Below are experts of layer 5 (counted from 0) of a mixture-of-experts language model. Rows are named up (a neuron's input weights, with its number) and show model dimensions 0-223. Each number is 128 + 24 x the weight over its row's rms, rounded and kept within 0 to 255. Numbers have three digits each.
Before each expert's rows: a language model's description of what the expert responds to; "comes after" lists some tokens at least twice as common just before its tokens as in all text. This comes from a sample of Wikipedia text that the model never trained on. Tokens count by the router's weight.

# expert 31
What it handles: The words in, the, of and In introducing years, wars, places or centuries, plus ordinal and direction words like South, Second, -th.
comes after: " in", " of", " at", " during", ".\n\n", " on"
up2:116150077149155135182105153156121133138151126164095090078139118118109139128146101146142114141112115134133146127155164145177111134138116141150096123095142121123145138168136110107110111135159097115187133121154157111121104122169143114155075131132105110162119085095132097104187124123130063142125145134111146141144092114101164078145132150109134136161131145145092126153137101149134151144116096152133112100101180135102162180150156170099140131145142162149121133123130160157140150094155153122137079143130110098132139122171144164102150173149136117117146144127118167131150076116105105146117105136150112132138107125117132105125138148094122143172073128100117125152093152155133154126130
up3:122118172070139120122131108136156126166112146122126107175115111089103099161132128130145115074119144157152110144135166093101142119100178146165123138092125102148104125129151109158122134143117123081121078131106108153167120154158125153110148130173103119132148129145170162106088160071111121181112147108132125090121144113133127121120150115130125154084106149136134127115153108180121139155133102105123103114142129160114146139097122131142134150138107125109152131143088098142147136125112109162112115143159097119116147137139126155131127084157114122125126119128123134087079107131138161143095172150100062106076150103121073131164082142125132150150140107155165157122148099162127096097144
up4:164102116151149112124118118136136123092083143076115079088133116105125117154132144146132107117136175174138166111154120149157134124144115100113130131108100130135160153143162119120107149095163121115158114111118123082098136104132142114131117141124097124134061123099080147173117132075113095127154108116111092092129135093077153126143124152104127088090104107121127133105134103106110088178152123154156152172159134098125151105147167117134103120095085102125140110137105154139176098108118141095111128145150122137124114133128088128173148135117143100135121123148112141100113086125125154122130150127158159170123136122138169142176146120149104184147141143160156113158121133088106159164141
up5:135132155161097124127135107116108168153093143109118096138130125158123129146142149150129097127128149108103120167131124159107115155092170140104119087117128086129107067120115138143120139126145092113102137153119169112124094095126110120101105151141127167108140127157121139155123167110102155124141119101123122155113137139109120135128181143111140178170109111141149101131112139156150095138127154102103085159098107122115125135136069091075117139142159119099153159099140138122086110096148158130174099135107175130128059116136090104163131140127129153131127126130108135129112106175124151136118156131145140100142138125114091135123162132100109135137065045104171150110124160142079105130128
up6:160102089138097130122146066131146116143124140137129134119152102169144115138137074131141105124186095119114134130102127138111086185099120087121151097112131112139173142135137088118110142154167150103149109090134085094168098111158140146122086150103162102152133105141152160127118100108106123149147097155142104115099123144143093137113106134099108143171161182151121138169142123126136101153171090126112096073126137140135106174148123132151133156148130125187142134123132115073156132079125136102125108119168140138138106090149115134098115131102122118115107153093118134113198118099105125117119110127121168132114130109139144117146119173156134170114141092135151105124142146120119103127126
up7:085116115174129164108144140097123121136131155117128135114121105171154134124105164123142175135138134121088094141132131140137090134165101152118099088111140114125115133131107107181096109118078139108149098113096154154121148123086129127123169090130156104131129137120135088145088140104153147144142148116133111112086132122085139113110103139071145163120142139137153119171121127138100173108173130136105144126136141107151087174125139155163115164138134129113119160103123143167086147138161142127122154155112140118138127141139097134126118098183153111122130128111089117151139071111094114124134148084138094120088091110106107174119132144162137089118148124100127111178172168110081136085118
up8:111111130118143088112132116130144110135137177126065118158153129116160126130156154106104136074122159151180104089144124136122146125131165106134112116078168166117066116100130140140143144141116176081125116188140127140155152143148132099120169114129120151102148139108110118130124157062152117116117159103166098083106178147105116095126145148118093154132115125164107099142141143167125094132144135085123123118196122124114134141129076133135089147110108137139108106145117137120115147092159135132104156124131125139138156115134118172163106106112159116134176123119139123130160117122123143136131188138107150116143153104108080142151104134103139154146110111142167136135108103126145119090094
up9:123083138124134118200070153124128144138109130091130126086136123147124101158140128129142118125118184188126119115155123154156125113123118177094115168130104124105117096172153175137116171134100109118131150142114167132146112157160116118103105102113133145185147126136092164113108175134138109141124134117123144107126106160086139109177081130127125125157146121095112127164125162125081133151167121169141136153105136119114079167175126148097138122089125124138156117120113137120168116127166111124117100138121098107129158122182143162115098163142109124177104133156101161138103145099125108147150110131151142126089081141146128129161118130121135129162148089125125103121096128139119130149091
up10:119144078151149101133133126101126153129132109122119123130123166070127111102118122141153120127152163169159154161123111121138114121142097091194108148072105131090110161130144118139141143154091206111121118165141168116167105141142190129144135087145105127152125146108163118097093125125145106105126142125136115132103109093159126102142140116129105116145169151134137108155141150173130136084173100142137130090113135104135112126124114169118116137135162131139109136093138130141154123110146149094139138098108101109184118114116105123138117119139155142127097180097161149131143094103098116105138137124135121101178072160140107128096122119085162093112108171115138086129152107137138131096141

# expert 15
What it handles: Line-start dashes in infobox lists (- Houses:, - Trucks:), first digits of years and times (2017, 1971), and commas in dates or titles.
comes after: "\n", " ", ")\n", "–", "0", ";\n"
up0:124128127083116114140174137116108106124096122106113157095090174121218154104136066147144084110139164159114130132157109120154099114153109113107156141087174120140118169113099118109106165131078122107104164179126165172109092120141104172118120143130137089097104104146113174094071122146143104152142118107152112141134117075122125111097095123133149143126108144115129123162162127156142131123117074107150131163151159092137114120095122120118122142156081131105115133121154124094116126119083100133136128125153139149148133120150139095094127121134118132123138138089105139122137130084124121126108113110147110152105112117141161152113115156139117113142087127137100119092100141110106092118099
up1:062118131116118123113096113122095143130112128125137085121110099152134095091101146141155180122107145084130091179112146113126136143129118123138147185125111107175110113152163113137100113152093143171140127138075134118115150148096143120152101122145091137168137130090141196145120160154121117148108096134129106119138108140080131123147106188104088154117112123138101138160106075146141084115118124156143098117118092119127126104128109139156099121114138113112147158098114146112112150159108089113129128133082142125164121098129129110133106140166157137153128110133131137171075113107073115088153126108152116137167095162116098178130119157120128159129154113120124111147088128145136117131151
up2:133102141138149123124130131110101148146129136175093113148153164143166149168119128144104130133132167116158092074099114139130108115126132135094099082125082118133124130131094170124068112087118109109099093158142133112116150110106108098122097131125163108142191119116111109169106170114143138146134116146094145132146137121131116113137109153131146113110130116175143152148077149137137112163137094145093162147123159153162150041130125167110121126144097130172168103096171110169144177131165134135127168106138134100139111112098143140149109116115132119075141111153121072145148119111152117118131104129131149122111129116148140092114117114118162147136111111136127110143175128135095085095138
up3:135122150145125161110116137121170161114157111169070138085092135099164142099130114143140143132140142129157147147128140113104120127106107181124065159115136122121110111088110118114138126125182172143098156115160108125135167128116132123162144095117154126104128158116125104113131131163130171131156118120156112081145146152148195151078098114116141102057139123135117112144147081113117123102132126110084125131102110118131167148153117129070125130101104154113156142141138140152113111125133126113122140111126120095147112108172147125128109139125107119112152125151144126111116120174112157103113176118106135115125085157098139184111168090119173149119091178125118099115095137151144102108159
up4:160159123131094130125115118099136127156109088109084121111115096126111138178177177142091113116138149147132090137165075109165126091144139135144142109135120132153115126134117127114173103084117101126110128095122120154133143115087139104107115091115115153111150135149146125127143150081125111110085137161123048134120103088107169140110101127113129145097156118133117101130100124113136131106131114114116122140105117138127165119139121122116148110143141161103100120085112119096125126140145081130117125127122187143104179153173169126145079107141107141113081129119098154119085191140119123094140103146117113084161152115092137153116119147136104146113122147113172162163151121143184110124124
up5:141152097150156127106130143144106096101157100124128138130137142141143131119128101084075103108154137146125100105139129117132102105134095134124097131107134122125112111174115127115153113103121128162140092125137115082116150128133137146101095072120111121136113124122113132132133136114118135104093128147074101128104189128150172146137096103142149138121109100140125129118150117107123141186097163155101124124143135105131163129108144130128139160175079139132132086114175146135135117119111121120140192175034185107125140103130162120128110156143117137119121122113128102142173153146137164148126157171135120101144170169156141144155117111160126127062145070125122123145105146113174129108119
up6:132118132132104120108116123117118106116145136115144121143145133106095118077166094126124159123138100089128134189151153133129128121064096111111145113148119138108106128131137135117088152107167144119131164123117140126109123126156083118104136113075130152116189172161136090120142091164134140149132123102132142106131157172122114140188155118170145135155134168112111130134124100110127140175107128128082094135124107097120105171115098163144116093158134116115112135150185119166136148167169160163174125140124110150123129151085107176136114136138133100138140160110134113118143143122128113125144100202144151123120113125124106119117148124072154116116167126170117174164166121128123137093141
up7:117116105131110103159148153154117124138137118131136128172149131128133127105134141088122141104182175095086127114144154161140138141158102140229102117089117121126102150133136145136126149157151144122148126144112098123110154162123096183113125115128071135081113126137132129158099115108117149125120076102120058165148117126093090146142118148159116156128160155123131125141123104118150149109163121157135125138106099112109099095105101144148157135108088132133142130142116126128144122166153142102144138124133105148136163123154144112120144148104134099143115089082123093134158181164166086143178126136122122108156134155124119136104161149151142147120146089146092129164129110131148129083177
up8:118126093138105105105146134147104138106103095170112128090137094138143118145173116166100132147101175135122121206183141113116110149143128122118097142121107135123106135114129084127067138132120147125098122136143128118150114135114152152144117123123146098124147101134133110139086152036149119099123128099187143124122105133152113119163121169129140124129101130115091110117106132146113144131133084146124102119140162086152117152117109155127148094117118171114151172132139115130120103129132113137143114120080088146171128167140167136099112114152113162123104124188118097119108101123124139129100134184094174128126162130088131117178127132121158115155104179149174128137150124107124115128136

# expert 17
What it handles: Adjectives and determiner-position words after "the", "of" or "with", such as local, British, Liberal, senior; also digits inside coordinates.
comes after: " the", " of", " and", " by", " with", "3"
up1:122148139149116104146157157148125129140147119121168149120172120122082076152164085178127111129132131133113125172162147113150117133105135125072141157149162142145120128133125125126130107122139155151168138134154075140158128095143097120088110137099151108166139143123107134151143121126111116112161138130132146164096139139133117124161157151101149141180151130175087154144123100136131122154149174149084082116146123116143141124105104119113130153117128129109159145126095119110121157099083168132142131127119110148137147112159103139170121082118107094189141139102115114134139155092117118138119111172131133088123130135148095064148178109117113099122121108141129069155105094140152138081079
up2:117136165097177122140102088146113167129067095133088123137160082159086133114152133143137154128118124118115162160170159140143161117093142127130118132131111133140106139129102079098111133121107126114100141114111142134133105169122141137143121150107095135099109049111126158078113146145135107146076155115167124135143135183107135088118118128119080114106172124162139117086146142151139115116159193137129141124123123140151157125132129104148117107098135119130082123072101123116137109111105123141130108100083125098137126121116148170116122170110162185111099129149139159157152137088142140143113102134161120109103136158100139148140140137146143149089121107151104151121113134136162133170154
up3:157152143112081091126141126145153104135102131101119103121141178137146136118137137128137136087143111153098148107142136114142139107071141083110156140135145129086118144152131125122127125127187137114166154089119124126150113113147150149166135112185138100057099139095131120101114144123121088078095145133116144148117119105126081091146146148129108108127164174120101078111096113115146108121108143139131119153094126142135143094109126108143147150080093137178135137153124115130105147115134140119110125066136115128137125137154131146154121123120135073104126186106113117141156144142153132152118153129132107159102128137080119099163095140149101165117115096143150085100136107143133194107080
up4:089188158124130172121182171125150140128132134094121109133132120131107123127134115122090134121143154082157109159149136110128105140104144169118145137170120138120120132149165101144095128117097161178098152099161131112113093106141109098066151147121128132141155129104096105108156125124056120098110124132160117129106114109146136107149184135109145133151156122155090187159135090109125153123158131166112127135099149119082122129121147145145097125130121118122114116084099117157142116138130070127123139132126168103127139101118120110155099159131167132166138127119173163113130199119108138119092117108117113118169134134111083138156111155091153124169128134157150145146125132127138111115083
up5:109136143155147164116111131126154138109167145116146123081150124107162122144134101126115122157137149135111127107111128098102102147150136100138131108155107116151132146129132150105143094106156136151161133114081121122126134145124119117107142159117108133091134138115085169145109107138115115136126142149112140126104131095144091171137165100106141120124174120133143097119153140136136085111162105154178125144134110138130136148118157097104107080156086161177185086162173146148158125114139116114098133122120168147124133148137184137127137120063143148087125148136143093128103103111131062118129110145127141090164097087162087124091104170169165153146116143159147107161116127152099107184119
up6:141112078070115126101096143091167167146137148097152136105102080117135117138110120110108119131144165106143097109139127103135162134129118129150132137091139118136163127170152128111118179119132112153123083124123098112109137092118133114135121095170141162154142134117098137123133158100152120110114135115123133122128103109140144108125078119089135165149152142112136154102107142122110122134159138105130104140090157156124147107140124100109144158107145112173129130084165141160148148108163121132080170129124164168136103107121159144102149135123159139105118133122142164140131118129118169175130137065142144195130125088088178162078154133153128131179132140102112158134140163152127177093131
up7:135119149107124152131168129117095107111126089129113138133143138122112123106148135173114081135156143131148091119149124117133178166133093174112093151086122119134130105107121131113097123075122137143107081137070132126152106146133099133097091157154131107138150103110144147118119133162163140074140191087150097122161143113165123166124136177120140092104164122146127139128185146076157127134146156148116094123098115147147121154122122160114141132166130107121135114089133106106174099133143121118122156066126128154092126156119121128124184155110138147134139156125093083155132126135128140141156119088120146119114113127135105176127084135150107110095129088121116147154129108081103143147134
up8:109108127126094125111153121149103138116122154102111097098104128133137123123076073156158119150167116097139145096125148124184159122143131167140109129133137115139151122129123134135137142130135162142164145085165167096192142142120136136089118144173109095127107131131149121138106150089092126132134107136148120135131130149112132141108135173134149104186128121176098148145181159149109069162134069122118120131143145100128158144121106153176145149149124112137162094078124182123098139114118124125100080115128123145132082136128096091145103107153130094150115095117163122141147131113151139094140107170102118141129126107103109153099104138108123105142156103121152108138141137180120095179106
up9:152126113152130147090171115171131157119141129124087150115081118133150118117133064112138129090174108141142131133155113161154150102117126146108098128125103119128125083119117153095140129056163117150138150134110173107117132089103139153112119141105137120140162118112142169135133118111132163131110136089121110125119093165144122125155113160145112158128135126177088082145159152156145127122150073147123128109129085160117131113135144142182139202135098114110150147105167117104145153155157119120111098132116090094118123172098158150147089129106127132130136155106102155144116147133136146122185140177149137126098132120096147129098144131134121125126151169182109111184106137125145121118128

# expert 3
What it handles: Spaces, pipes and dashes between score or statistic cells in sports tables (0–3, | 0 |), plus °N, and kinship or royal words like father, King, Prince.
comes after: " |", "0", ";", "3", "4", "6"
up1:128122166145100162150141092124144119110139083142106166154113104130153133126146168118173113104135157148107134137158133120088146146138127112113140114140099120129127101111118111086116177096156107120122121156141115140096155104134130146135120137123098132114080120114140144079106125164153122147168125106098145106134103109144175123109188160091102130141131183122114132134107129113122146120110111115121111124037095135150073084116104108126132099095120135097112105150113134103140099095123135120169130114108111133112119142114128090107139152144138123103137135118147146091162099174072098151097106140101066145151153112165140088100109100130124186166113143145137110103122138130154155140122
up2:098104108132132129133085147114119135131105135115080153128101190107096085137164105109126112139177121113102194156135108118109105103122138169146089128120108093098119128104107144131127187141127169138121110113107133130134168094110117168119135084149164111133092135118150124113162110091133151109154134128130137112142097122127123177144127167147140140107146115125125154128115101118118119102119092133150108109094107138140133137117107126083153116136117157075150123119100130122108096124116138134134183130131090134134150166123133056124122175137142156157089114094089110127116110143141109140126083112125092158128158111122145105100157116122130152134083154130126130103107109145055149189112
up3:148166152147141163129115128132081129103154084118090081121133104161117094085110116166134130140096128106129094137097146146118123189139163166054184106118143093128139110168131167117148115111120142116133102145128159146159160134190136138121106135124129130103137123146114175150099092111106099101127125116143128139082120124093131136138072143132093127147122120131142142137114117105123086177093146123123119166161125109140090122144109125150146155132133097190126139129108190131144134120134107105120109150134124114119136134097139158110114126130134119140163116112096160129135176109132110124111148103174134120106130124120112148174090114140131108113120171152135089100159132193137118106138
up4:153161136099114119123105110168192145138125104162145104128103131116140156132151104182147125163152121117147163140086071109094130157143088106115074127126120178136138112107098106145093112073158123107148137104112137111129154119128158105121109099135144121127114135147133147120135104138087132153125108173177130138101093128114162131135139141116148081120087110125126138127125096149102099128147141154123166151113114174137168139146098158158139173147097079096160096097074106144123087110094113121145102117146125108119161142185159120129125115136147126124136099112179108130119120096141121119114111144118121128164107135109135145134152147138102108101088155126166185126135161144099139127115
up5:122158107145124139117118122088140084126106159130114102123168108136099109104101100124119141172177142129171121150127107151130176120149105151134140121150095090138074115121102112138099107133112132089099120117132134139079126087148155144119104110112145131162157110136086111112110119130152114122116115121170092128134140131120133111161121143136126137134140166141107125094142113141148130159165139109078117107159154124130113153121122153162136143169078166151159117068158150103158116144120131116165170143132110162180167152131169113104114110115139158089126081133140135147102136067113136168134150111088103128133111162139152146156071104167151124152154159116140177117128162126144117111155
up6:111163157126120097114161159114120159146139159114108079120115127175130103149102125147147159128096122108126129154105117131125087095143112141136143177156182085133096130164094147135107135105092128153167164116148147117126100123154089146150129098171140126106184117118089131134160112119129125139120142137177157121132160131098149131137135138124138155140131099109099095142112125094140119112113107132139112088186128114131116124150136124116125120142077115085137145164121137082120157113124103098127168176138147173122178169093117101102143124137137117099094067125103125127186108089137131186111144130160156107144144070116152152146108129132138115130111142132121120127109136155156149097140
up7:147133132118140122112138152116172109161146164141140155133129125147085142107126121101090143133135161096096085177152117106104130086152147134141160122118093103170111141121167114144114107137159115146114116108147109123093152130113088136123168131127084147086128152092147114121127114144133134153095131104056123184120114069179099135083114112126125117169110134122118150126146130157120061143098167124133123127088126124172126138138093124116125128145129162149148120137148137111135087115148136140135160164160134166139058161148135162143164129158138093118129138137122122118128145127113108152088147095114129116140108126186131149141142102096158138157128136164167160136151139138141115120074
up8:135138112164127104103107121120126065089121114152093093130149111132112148098136137156109167111106112119125137116136116127131148108138109148117103124092147118164097110088109119131131160149098156111108156059126080145176174123119132152131130135112162156114116133158123114138091121122089133123179140129163102128082163135104132139137179144105117142122144167137150111128126107143112122126091163100117133141138169115118135154113091152181110142117104115143111086159120141138124155129098112118153129113089167110137126139163133132113134139149183105092146087101068099129149094121116135103135116150102143137086105101104121160098118130092087056168139090115108152122139132142155123108110
up9:137138123128133147136159107133127104154146160161104049140095133139100120145092142167176117132122082154132126129108114133095105119150121152125162125150138156110111160129100102130138135199117106093155148143134106131140137127151111147078113152134120131165160130128131127142141117112115124123127120132102097136196147138084126071147109169097130096135113096111135110108135158109095124130124153104105140121148119148116151137147134104146137180114161091133151148097157135149102128129160137123151145158145128120132096178071072138159126099191122128136149135153098089100092135118115153134147117169142153122166122082106144122108147135083151112138152137155112139123108128097073142098121

# expert 5
What it handles: Heading and field words in infoboxes and sections, such as Career history, Scientific classification, See also, plus small numbers in sports tables.
comes after: " ", "-", "==", "\n\n", ":", "See"
up10:088125096122140167126096177110173079119162126123124104091109121129134112103091115156113111110174203162146152097132157124139140121126148114151084098113123129142094136122157149190133089166144107140152136173131099133128096170130065121140125121154136115160125099110110121183075120142148089147091127133152117143097126132119129116113174167094101117145090112142121131167111141134121140116133100130162121138130117123127122105118110134123131113096153143106090127138157122120136110157133136127099178122142118125109125157092118113128158097147105151103118112124129091138174122116173121087120102153138108082124108168138121159140103129117148160161139158143091133133186095131105135138126
up11:095144119115184080157146115148143153092112133173095087185127159120137152137116131104110188147117149126126191133112117162109083129116103110128154153151097141132136129194115164157142136175113149117070127099135179089094119124118155111150099127099134130136151178125134123150127131113122121123114126108201093098119144135123165123141153151118120130086147144158137122119101093094094147124144110113117121155114112126174146134112101134174175134158139100133126139069150166104113120124131122099113141129143115125104145102110152140143137114137093130144130093166137119166132141125158141166155103101135122129126124135125139129126111118112104099112152115173110119127133148089164126113159
up12:155166088152156097135134113098117120141130133091118147107130137086049111188151156138132103153087096167150158131150088105125121098156126114112119158146106082138114110149095117146131113135129147171129150087126152155111104105171149093157080067164133123137128122096144114127128128111154101110124118138108133120109149135125137136116147149125132154104121166128121141153156112138101116115153136123172139113113146132073190124153103108137148107112123099148158110155118137161194165143116112105139112166134073106113149131139157114119116137146115135153089139098121116114117125168113093120098142136095144131152158119128143147143128097145103127122143126107164100128177144103143167153092
up13:149145133122097137158150116138108120123116103153125129157135113107107119135133142158152086140097144133135133105153125117169187167134134091102137120128127151148136134090148103127124112093137109140200117142191111111132103098140113120087126155121122141148160140137111096147127155142138089131123103132171134135147112136096122109157120136108140139136107147142141180137120169141140110157145136175151163121125139137119177113140116132131193119110122139129158149125122097163150105114151125144136151163108108142135184103177095151145153124173175096161134200159127157105111066127104152127147178147131119140115125100117117129168126147133100140096145149197110112116106150127166105117145
up14:111123150119107113128098151114162144134155145136117087126137156099133100097138068144129124131147115117114116150129121099128132124123110103068139109096155124114126124178180147153092121114182106121156121170149155145102084142111099098140108152125095128145164102072105145096160097113110143156103115156083093145144116115136122144127132113090117143110136094127152166143100119096125132079166127085104066126101160132132132125117110096105113093143085081118124135125116151102124119146152122117099140158105149119125141159164122132142086095123115143120134170163133157114143108099111130148094144145144127125100133144144158129102135158103141094143118170119128146132112142105100181174070
up15:126108113106092126063156111114125110151134109106105150183102140125099158086129122161180154077102135135178078121132144115099114145164081109163094108163115095166135115119143140111096109104147108135152119169165128146095128170127148106166107144079115118118121098162142131116181146107106119148136115144156094105158098125103133114143129154150141125094106102145150139131121113131163123152157110117139136114166149160145133121139125091121095119158110124110118172108135091110156120125112124139159117103113097115144072123149136157125140148097159150132088092127139122129146144090083152148124128097142109142138125133118170168128140131149153117148130128130098149154119064167121117137161
up16:087094157129133166141123136128150125142134096122121120143139133141091141130142096110160174122137123089131140105092111116118118157110158165129065101122090141143115132110120120121079138146128120111125162105052115102084172085098135178147102075133116085112138127107115086114135169135106118118087130150082134103105130075118152115120135125116117151158128154156098116124138098168139115123173130122105125137156128100152180105156126136123113118114148133134154137141105097150115128107145093145124140149119143111122131150167116085112103136170113139145088120122125100164153101131150114127105089149140103122112118109058139149098111152139109129158073099107116143108125090147154133142172
up17:133106167106153150129180127156147139149107149114124153109135079134118153107144106119106136115137129150115089157111102146114140106111117143157089104063154164137092135131116132179135183126134160095118175143137126147137108117142166166122112132134154110095122107119145104121106128147097120171138112096141140117138113132105130109097174135117107124133095142118103143130155115112095140150099129122107179128128103097099124174109118114148143155120126118127102145156102154101187119128124102119147125087188135087117121186137113095158143151117140107121104103129135106159133157120103122103150121156142143181078124091094115141118125108145123164132132095114145058161072140137137092138143
up18:094128115141092128166092129168124092139088092088186143110108104121137095122130136129148103113090115120128121099143127157164140116117138148160118094138150101161093116133137134154155169139135162085144133068107136134115129063153141070128139132129127140127124157109080117115111135140139159112144116102139159122129132145114182112131190140119120120135086148110115109167106131139159086119112142117126164141136140128122115143119107103153152125094121097132152143121134155166083151098119116085092146129087120093091165152113164129098117196156120079137130124131123138121148143131100124147128134127106112124121127129146146136118131119130139124083131177137141065117137122148175159091162

# expert 20
What it handles: Mostly "the" and "The" after prepositions, including in titles like The Northman, plus pipes and dashes opening table rows and list items.
comes after: " of", " in", " |\n", " for", " to", " with"
up1:152103163152093175121092127140137086137140109126099144111143099102067120145182084109136148124167110128144134124130146130106161184154163165178119140134124154153132106108106110122175126100114127148130106143145143128139091102177117146140112114107114126142118121083136114112165102137146106130167085137118107099141110134150126141128135132116145117119145125102138123096099148125143142131142143103102132119101168139096160084169157113147168115150149144119164091148148147156131118115070117098141053107069129151130101123162177162172158150137144134175144154098144155108145150107130117137161132147112142106107093108115126135148110095100137122146125134138158100125112124133166149106130
up2:131163164090112100102149138144080129160119144160084115132128148139128112123124130168150141172150137072116091185144166101128142136088137103150146126130077132127133116140105179090143143104128128193138080155127133086133135129101101100120099142099095139131135156102154156123102119120114080158173106146091121122104124178105142115117138127113156160104113178113069140095140107107146143143104144115109157166112136126132144147130123151100090156102116157115147113122114182129145106132133112168105132090134150135115128113129118161121113151164097171133124133119094122145123163101151151118126128109117086115096151114144071107151102112116149146110151098105112097145115129136122120132133
up3:152127126148128091103101105112139169142120159127102131104118143111139154146164176137140165097122156106118119141121157123136135096112151096158130104143169130109090097134103140101146096116110122125149098147142129093123103107107123090130177120164123097142116110109112164142182103110180156130108139109154133134124127132155115174085178153091141137125086115147130087159112134140141125109141169103114135135133106137144137109131146162131116124140119127140109118102123163127123145129119150120130112077143053092126079145104137105124143174158117126111123139168133139136147164095126118137129124173115125147082123123084136085087113086127174172125067144139168163123145079141112124149146
up4:154129099146171108126122119079097169154142165071132170181123136155152148131108159114129096117096152111147100110117139116140115148099096166110100178114153133103096132111118175125127129121139108088120120141147113162131135153106099142102136130135125110150135139089150142144138110107155116145156137110146083139132099125100136132138121153084147144081136137096106121138145109090064156122125127155168124111116131102126088101150101156147083122115100122129146149110090110113121141123119101104117130117149140062163138148156128126143093140142120109114149133124144101119133107103099126148133123086150133111120161168104131177080169121129147146142114154055155121113159148121160072133148
up5:136106150127155131123107109135135126087132133139100113106104102140159110151134125113162117115153114124128151130137145107154131146091168157113141125137092097126113148132120106124146159119061175056131122128133161100109126138095105127124133142123135107150093122129142136139150102103155148096192154117118132131158130143121135148141118106085106128174103129123108154093095139133139098164104141140110116102148110099142132077136174107152078123135137152115159156162127135117089140138084121151122136141158107046134109139132141157133173118124120110130125126161210154107118135157133058144059149148126137135103119113125142132132120086128135173113122099121136157120109141144119138170089
up6:107092129090126088132111086104133123125125172166133123123121118106124112100090107121095192200108107107120129163139152124084095131122135124134122123131116125103104208143145133101107088104093130133135142133125136113111118109111171091141097142140107133126131127096127128139130112143143090088073148134112100134089159135149119058131138103129131139165072151101150143129147121176148114114131139104123121124123108113115145139153151138136123126105095097135153139099103147106165129146161135129110127130142083139145128157103148115156087078132092126128161119143144139148145112122141149063164116118137181144139155138157122154103109172159127159099120125091093094149112124153144150123129
up7:155134121145166142150142106092115116166157123163135140104118131089123070119158125099103131140124154093113113168138158118144136142085127151162117140142132106124142177169134143114095138141097190110103141117130108118143093128082167112111124125079106170124114138101125110119116153106141123152152134120131128146148145112146148127127143142102110118152134095137136102084084112161118135164177119146084163084157141149087150059137143106119110120147118143126115148148138114108128117135129116143110158095107111131127105121087107112126091129127114117126156091113143189098174162105138070120168125159124155079116072124133114106085131108146116154141124123094141136137140108110099140090162
up8:134132134124114081122156103113103153098138085142111093098079092103150135119087142136089126141125134086115129150173105115118105118144164182116149103106113099085118105118174083138105111131092124151145101147140106108098166108125129106109143175100158141140092131097166125141115164134118153121151149133146100140135151126069127128130144089163110105120134166145136111180142129123134152112163086118116091125181095153093121145132133137161142151117097107125140114118096142087163169148120144134130136117146110173150127114083125151152147119118171125105170097142145125135134139106074141114100120099146149138126134160165121145154097109142139145134075167126130116115092165142126125145151
up9:162185107088121144124131179112145127182080114158112140133132085111072140124145103149099158141136130125104146188114134120140090124105085136108075115115134122145133124115129106131146138114125130108133129146122125127098112115105137101128186135112160135100135141141135131136105110134177155157130169107093146129127150166148144126109108139115096097100094155128117154090077126100148102107158150120120149100113141122108171139118155147148131087117112134134109087146086100092109114143136109121104146089124113159124231139109140138133156152107128126148164125139119146124140102095107120147138147124090155122107169159120135154133152117114138125115153089127153111123134155191137167131124